config = dict(
    balance_bias=False,
    head_dim=64,
    init_std_down=0.00435,
    beta2=0.98,
    grad_clip=0.5,
    final_lr_fraction=0.0,
    train_tokens=278600000,
)
Below are experts of layer 10 (counted from 0) of a mixture-of-experts language model. Rows are named router (the router's row for the expert) and show model dimensions 0-255. Each number is 500 + 50 x the weight over its row's rms, rounded and kept within 0 to 999. Numbers have three digits each.
After each expert's rows: "comes after" lists some tokens at least twice as common just before its tokens as in all text. This comes from a sample of Wikipedia text that the model never trained on. Tokens count by the router's weight.

# expert 28
router:587508485512475543562466531527440519502504455477466557586628549499540480508543614486490568443517447456569472531550505480491394509536506525536526567427507558563471425529526462458413438581564428526488528522499561510542440540494441536459473489482514602525518553405583506551489389468416564435476504343485459510516589445411459422561501490525498525510573525520525525509502560410467453467442438492545442519478543511535496533429586500474534570506483497572423564510460550484509549436417534553427536480491483506513525489501505634543432475469529452555466518448526459509431511461521476530496533537518522570432484382439494504567538590414438546548486475469467508518501448577472513439463457519600396578576496525485387532500503533418484556468552450488492583591399496500513491510584471
comes after: " |", "|", ":", ";", " USA", " by"

# expert 49
router:402551548588423449492503534493550536545485493454478552639668524554548457501557488546402495378489449529491549453494456593498472499453469533441431428413498498526482461456505481456466482388505429575513579429410525498544496468502497503563462508589532527474446560438475476497578501478433424465523497442550515525552588506506557468440549417452522473575547533499492500431533529483485507545551461525499543548543525507479564535438461495506473494449500502459525536480521471523531418481480490457502535443525457461389414519464575426421507465594448464564503440527445499507510421557464544556510536567533515525535483577471563482555373488484549442601515493554525513474546397431541439478408478554567458507445589493514499565531406548468516525464553571577541542534487541439458570518509623
comes after: " and", " of", " a", " to", " in", " for"

# expert 21
router:504563490499482533503461550464431509415510486480477558437477547543571539585471483492595436491497526475473544502440529513450472519474425467499587462476486582452462368497566567507565550444539506513415475458429530465542460447451477479632587552523542466517438590515465530474463621504554493533486563583441486470487539477542486654498496503509424549492442500457579480485472446478554524455432531458551645556508497451538524497511591474463504422519591463512587423449489478577528535536465415491569479507483531501417485575461574529546461495553476526500443482542405566503497549469479548455439437503549454522505502554530484455416528556522546438510551564513495528445505500535445481461529521428412561428431387430623544522504550597469480548503487556458446419535469478566528538401526441
comes after: " ", " (", "1", "9", "7", "8"

# expert 17
router:427552493562463476497435466400590576483567522521465483454509491591488441533471528495454540511523483524507578492438495529503562494447426542535374510429448552549522429477548570471583568499569543511451459514455508514483541544449496429529506480583559506492500456531480441491582563453553528518640457521462473500544506452426404492460630522482518528508453408490468494537575498494541461541513523432529577459544472456560579483502468526497412605541436464455435497418472551413484419556454480486521517465546512543461488547521412550571484463543468463568533459542474533492617561481515511513509562495504444580599460611578491503608516484514511466598506518465580544461561479447495541482412443612497464436391575508490416454538578545460410532456447588505495463457517448552473483520506507
comes after: " ", "1", "2", "3", "4", "5"

# expert 46
router:495448488535501528472484514545381515573448528479548436534539465443480455516523446511455523470523483447528550603537558443428577448546451466575503456589599526369446517496535597468514532487364522417547432466581573439460489575435510448509502450514445448472541601451426546500534528452546554579411530520592503433517496504563637487494429522551509456457410432480466450528555531557492523486483509518481426413546404558542471535574506573447488614488554516487484479501544520510441477470514477545450530491509447529516513456548530506434577496476417489438437535465484457458549564412457534433504516451539499522573391475480460562494504446506405535512521484461499490461449498429439568447468520443471461570480513511401420468460531410477453515440464597544503571397492539487435521484476502
comes after: "0", "2", "9", "1", "8", "–"

# expert 32
router:504551476464413441509473465477514601563475559548519542577536573527419458504457626490558505508471467549430451470564493503472502514467566495565529476395545559570461601495493428443518498533442460506491552434485495495467507477487546570450527573430493512512542411444527601554481547555520411461582455486472541482546529456455443546419622555489455504541505498527435504526519450471542516506455562560549503556419497485419516507448453515615504519467427543539597456505422530497424464593510530472467468555465623512440550466475484573543575513470488515499553511415474539470491483698600492587515588485484423511501550523431557585509450509510524579559519520518389488468488480444555491553524456569506499467569477444519494551544558437438570511473392499394493497529503501518534481501519527
comes after: "-", "|", ":", "″", " •", " km"

# expert 18
router:564454418426482521505428448500630480439426452459531551503468531469390415447495479444607491554486516514427545545479512523541500574456507582489594461452574519560511532369559448554474498499456415568401598509503502553579499460519526551470505387481451362536478455471510570506462510516475528403463608508442485577527500409481538548543591476476531474597508475480561594518455542427497505529498555504504547506506522469470481536554539477474478481474460512474452491466420516497518532531545493506429429502476640487543489449493523590587532601577498531439519501514538519526465477600555486518514582547558530500512629439534541490555523424486532548487444511511476576482470488470507550517446410503464496464557375518504584442535482475465465493603429499496514497569535572512571510474528518
comes after: "\n", "-", " is", " in", " was", " Date"

# expert 8
router:509455571441473529435555531624413623503582634469435544526548433489505381563559479432542490510485464405588531485520516529488483475524527496511467496472455526517456442508580539475427515565500432496543520451486516486446615430477541499536437534506440356410466443450472509604486472492523373501569443556481444512539498440579496550566544545410518506547461414470507534577543524463476542447530469511490537464551591429546524541575552518525553509527548497594530523482513537478506560446429531509519520502530459452440519543534503483362541385446473486467520444516472457535501540538446516524486553477474551517506587446474545368470492527422559464547502491502483574441553412548447552527468432520550559469465498557551561472454605585495504468475500457582544481530524498436492517444519512
comes after: " ", "1", "2", "0", "3", "5"

# expert 22
router:439487425433501531558503513475509490548562517442561410450459527476511532517459510491553436449426497544513478529495540512522517508522459494605459575456510457476516554491440542455539593507429494531557517482434492461538442562445493442533525526561403502568530476491490488466492533459508547526534567580537466495462459424530519466557408459497510404357471480515508512384574452511474498425566512448423510482558455538489460530497565469467503510475500444469480425494580464535493570498585415468485556484517574491564499527471426448418496551443535516422546511471459616494591579552480485408501403468511463469484583469547408537502491520573402423519559516456473643487401393496549537490521539473419462484520421583488430539435453415541439544526437589556519515416600539554529567429487486
comes after: "\n", ".", "==", " ==", "0", "9"

# expert 25
router:457540409519511527558460424433476445482520500553581447519432502495480548506547564533553603611540476493530409524512574541533496466565381562508520519592488495424496492454449511491517508485426427498520531486489499431530469532452570508536558466486408392478556506467401457477538524532437494468445584579514446459479530505611486610437426586579434534503505579536446474511538437602548557484508542500387490485513456529548485552602516517551482446426468519525518488462501528582465510468513562488459564469479448466610472529427537493436626558550579479399493583434561512494562497518516431375533441537590430511507445547472490593454535505540526484553461498496460492484472473522471476443519519416383564478486516447469513429461475465534438447500391500545515568476483540542541507482497475
comes after: " ", ",", " in", " July", " January", " December"

# expert 9
router:448488525563462549515449509444439611574439437488427494552633458548464469474503438546471583419473481449474504443542506564479437441471426537536513589387516499507475529502464550478385498445509427572487469458465572533470522626486492496541466489500568600483518527534462603506485593470398439492550435456544539488471516493579485500489510473520512479483555565540455437470565511442414481499492470552460414525518479509539596539451572500519480562506490494536574467524482525538466494518514513553532528525558519446429385553513609440392485496529478581545488475426391536496496430571485554527535579530497505472469470564450636550458444506492549462506448458449541513538496516487587384460483538603604553454489485604544496456509415529479533461501477519535518449485483517402452563544439475
comes after: " the", " in", " of", " his", " a", " The"

# expert 53
router:485557577463444534431590555542437543555564542466466497443491565559530504476452479473502557523469555428524511495531469467569569457518493378503409517400515530424482422620443567534481505519496627434526495554505528415464500603508479529505505545485557463474447547454551458508558536445560419583505513448474510449567461483525474440535523586464526533422495518472415460609511469489411392541521498477536507459529464495553553450534485492435503533594555396519487555552509573418451513395405503517515507445475504402483416511535438450412540489443478488417468505457515487459486586509534464534498548562416478514541525549560554563484536528551437450513478431423529432502488525578497544459465561470559470471482477496481481429524573492428385440507541533412545478496522444397430500456478416
comes after: " the", "'", " \"", " The", "The", "9"

# expert 10
router:531605505550539503490461541596539464452409560482479483479452462544495548443506502409510445482541611446467441553473544497491517516489559472511481491506532484485511489532527454530521536575481468485487512397561568490503507460537576497442529529463461427505516545599531533448447512424518541460491466495519494498417489542475558529350444442519498503563394434559547515495408515602553480585579424517540553497416573561527456497552541520530481468424609549532463532450493412501477509504464465632453598488508449526553524581510529566548486498524505458465426478503537468579608478451469525420388499484541495452505494583567433519437582564560549447550511582525486486453525576466536569623528460489414526588415579521554608496486507499552490587471554459513430488430459487542482469484463555
comes after: "\n", "|", " non", "\"", " UTC", " re"

# expert 2
router:438509518433582464541485524521474487510501507565628502450428534501355538581409479600513467473500500489587470524585420497512477454562584462563523495529483468568454579536515547521584536511489621495470425506470565447509505474460587493509509445436404531532511417478472544438499576472590523588472498576522503483401446507521569501423508565476413445428465432489517480576544412546582444603520475426488597546445433476378467461540511554548497458531525559477492475503545553458458536485520432488530537510473493477485437482544464499498524573400481534470537504555493486436564494519539522427421417467544469462444531520521602541435488525575495493450509489497407497476529508439517565396508506434449523506372457479438397434475546503489497481429525542484467483465469480569546540491411488
comes after: "\n", " |", "==", " ==", "===", " ="

# expert 15
router:502501515358616509543383498567549551585536467536561558526466510571405431475515522567481557471508483458570502497507566521572412517479541579588568500480477538518468591448498483511540446462407512586468452427498432544555499465382505516560548495438456521578547555506538516521475578547501556482499493488431518501457583513512536542437460435500445458424448506479572504495590446507566545573454542534482466438497545563423438517500575554528515552498428510487531534469417521459541515530517465439500442478493427500478511504520606523531510562531491531473516563466476527500586555505431575516557554447467496483473569542471577528590525511560449486520444425491471421462629503460428468543503549603502543462393477524548410442534610417499476405404518490501502487481453467543582569475466541
comes after: "0", ")", "1", "2", "3", "4"

# expert 6
router:517552484554439431584500625441487534616444515579548481564553491501430535591536507566552423400559446489501481474537430588505460450483455568504473526372531459535415590491480479510465504379527582560544480446465464505509548425504548505434485523541479520435544438533554454516518437514551520546544478459533544524492472482530418506448471453504450521540548480459423568513484557497540593455601443496545464512501523506376478472383426525528503466496523548448530511544463535475434409510506483487477452527544476531494531491504468488419474452509512490542405469436508497494528429477504552451508523542475545488480466542498642447485474478475524491463377525593512444510481572426618498449415534567541516518608571456464498533513485468521578372395507527488395546455460557435535518549508528
comes after: " the", " of", " and", " at", " St", " a"

# expert 35
router:492470452583500524459543481498538409568542580479512502449495442450452439489502477477473479508460556398441517541523475424531512572553494479429512429589467408442546547531419422482479546576490457414527506496527448540417466438601440431477446508493544468465484420550519554531576529473473459455463470552537457548545430451529589536505554512546490476516591531445455501537407488600505481466539484487516508560472391602575517462574464589484510458454494458467436527543472462451464497413462529565446554469479458584596511473487393457520501537449503451452610469521476444503505381478407398406421540456474553404458473440528467503432478406574545543430525499515500519506480500570514540545484506452428479577453558518519485431407437490557545525550534501548561444428496460516461407499443497
comes after: "\n", " it", " Phylum", " It", " such", " there"

# expert 60
router:505571601478501467407577521584438412476468470446452515486527563503578510571440495495479433539553544490591509473498476422559467395407441498493487474454494436524483542508442499428620451541543581463506516539468465465498450415535520566468485463551567518409536554485488442455432523484540558505461515511414474513612515478483478433465545520494500591504497492451547471500483485401515499572581439478603606458487615422501559548453445475517511496625540502466492464551444492469541510443463475442573532507579477406478524497591573500598475531566543410547433530548458504535470530476579473534583481607433573545434425457563513481525503522405496555451489465493601370539463540553484493505530522480543489546569540476467542561487457609501470522530561517494487458538503497426492463524463490
comes after: " \"", "'", " the", " The", "s", " of"

# expert 36
router:396528547385469470517557521505400459556516532564554485578474585675544560516486573504497553504525487497553520538497518517474377527504550513583465443330498611522471596603541493472533461482528508468563500469507513431510495451450461450517482489428440567401553538490484514563505481492433546544565477479485541451421512444435458482536506500497467449512448559479506484512480618532510574572479559541495503437502542458531495556461495478417479459467489504489534495469415497394493422568498460500560469538471439493503412471526536515543544422458489541477517448461508436520533580490535555577574428542533511548436489558374433549581512530522542476539514426480542490450570485447578488518534489546554485449495476507502425498530626423416552459441605497442542462531470440495596478469507504
comes after: " |", " ", ";", "′", "°", " ("

# expert 0
router:431498597517543590513502494493630457508439395449470454473432547437540492510493462513583493505613421571494463542525464508416480502437456483533508457550578452423493544517490550469520470497478511546455507489510525450474517501399501486501504491517501440550515536398444481430410506479533486521407534521471448502456510546452562555495495534506544531411510514505598555470510471449542576401592426408511510469580591522483500483411512473401514432523468432494452533460394550582595573490512433464582531444494564605544471526507535472465511566597503449490488532498552519445529507477430564463496419577511449446539465502456477408466544575471550509499497467607507519490426545543448487465406545463448559538461418499443453510446395591452508566536503457565579440521523448546513577526469413
comes after: "\n", ")", " =", " School", "==", " =="

# expert 13
router:511516519519468547591428479615458508534471450501520560567537449593487487421535509499491573467553415455436396466523449530524471521449508539502533500496436545528461519519556559453509504517514557520593416534434509482504511552474559477510476566514489520461526545455436517474426522570535551534537434515441519480556636521528461625452474385467502556555545549416525467448542539531516509443514538541516485426584524406493467499505539535442582466396503476444592495526502391467586479535494471480509541432453412471452566474516602565523442475509441405537469536465538429527474528463567564486560493578400470597422393579481484506529539525454530531575516520410441525561506541445446515455512404555541526476493521515515531527542552595539605435491531577515549507492478567523530544381500435
comes after: " (", "1", "–", "(", "born", ";"

# expert 3
router:518487466500426574540526493549403520503447410557508506593559578621480483456437535524512570508486481448483532485442404534477512483415524543475556461556564568556540524473546560423526546549548515539564542609453432526482494538586576551585546562487531557493494534446385546475546504504475540568590474408428536457488611537517547509469556488514477549537599512476505498504510511445449499505453514569452499512511498456506536509410469523413563474414495507422546506547423408486577498504541550439492526520470491555445523496519516531568437435492447484524482518448466489436489531434577526495569508666388449501382467460442495482547422529431518442568558439423511449500568550448577489541492470468537528481555467522534527547545548607486530380484551532437552542565466530488468445464483472
comes after: " (", "(", " \"", " a", " [", "/"

# expert 56
router:508434511570505457469531518519519507413523489552479577532427499563507430434465471388494458477572502483507571560495556458531474443512549540473413532541497598468462435517548471557481441518578555539396536492499524513404536539532450498461476495483512442581521478473613451500497412585508480496495517473456445524554529546514544427518467509524510536472518514464497471468444517436515489513425468512473446477498593463581518506534415414475479545578535541518443578529486444413449542554494479603453519469463507520631507464539401589636572460403492524425452443468530467500394508566493450552442560466468581582502528445443551449412486437480501519426538543489568528548556467487524513525429508491598502542565462520514600552530395534378502497631537472485456535509472387497496546558540488
comes after: " of", " at", " in", " on", "'", " to"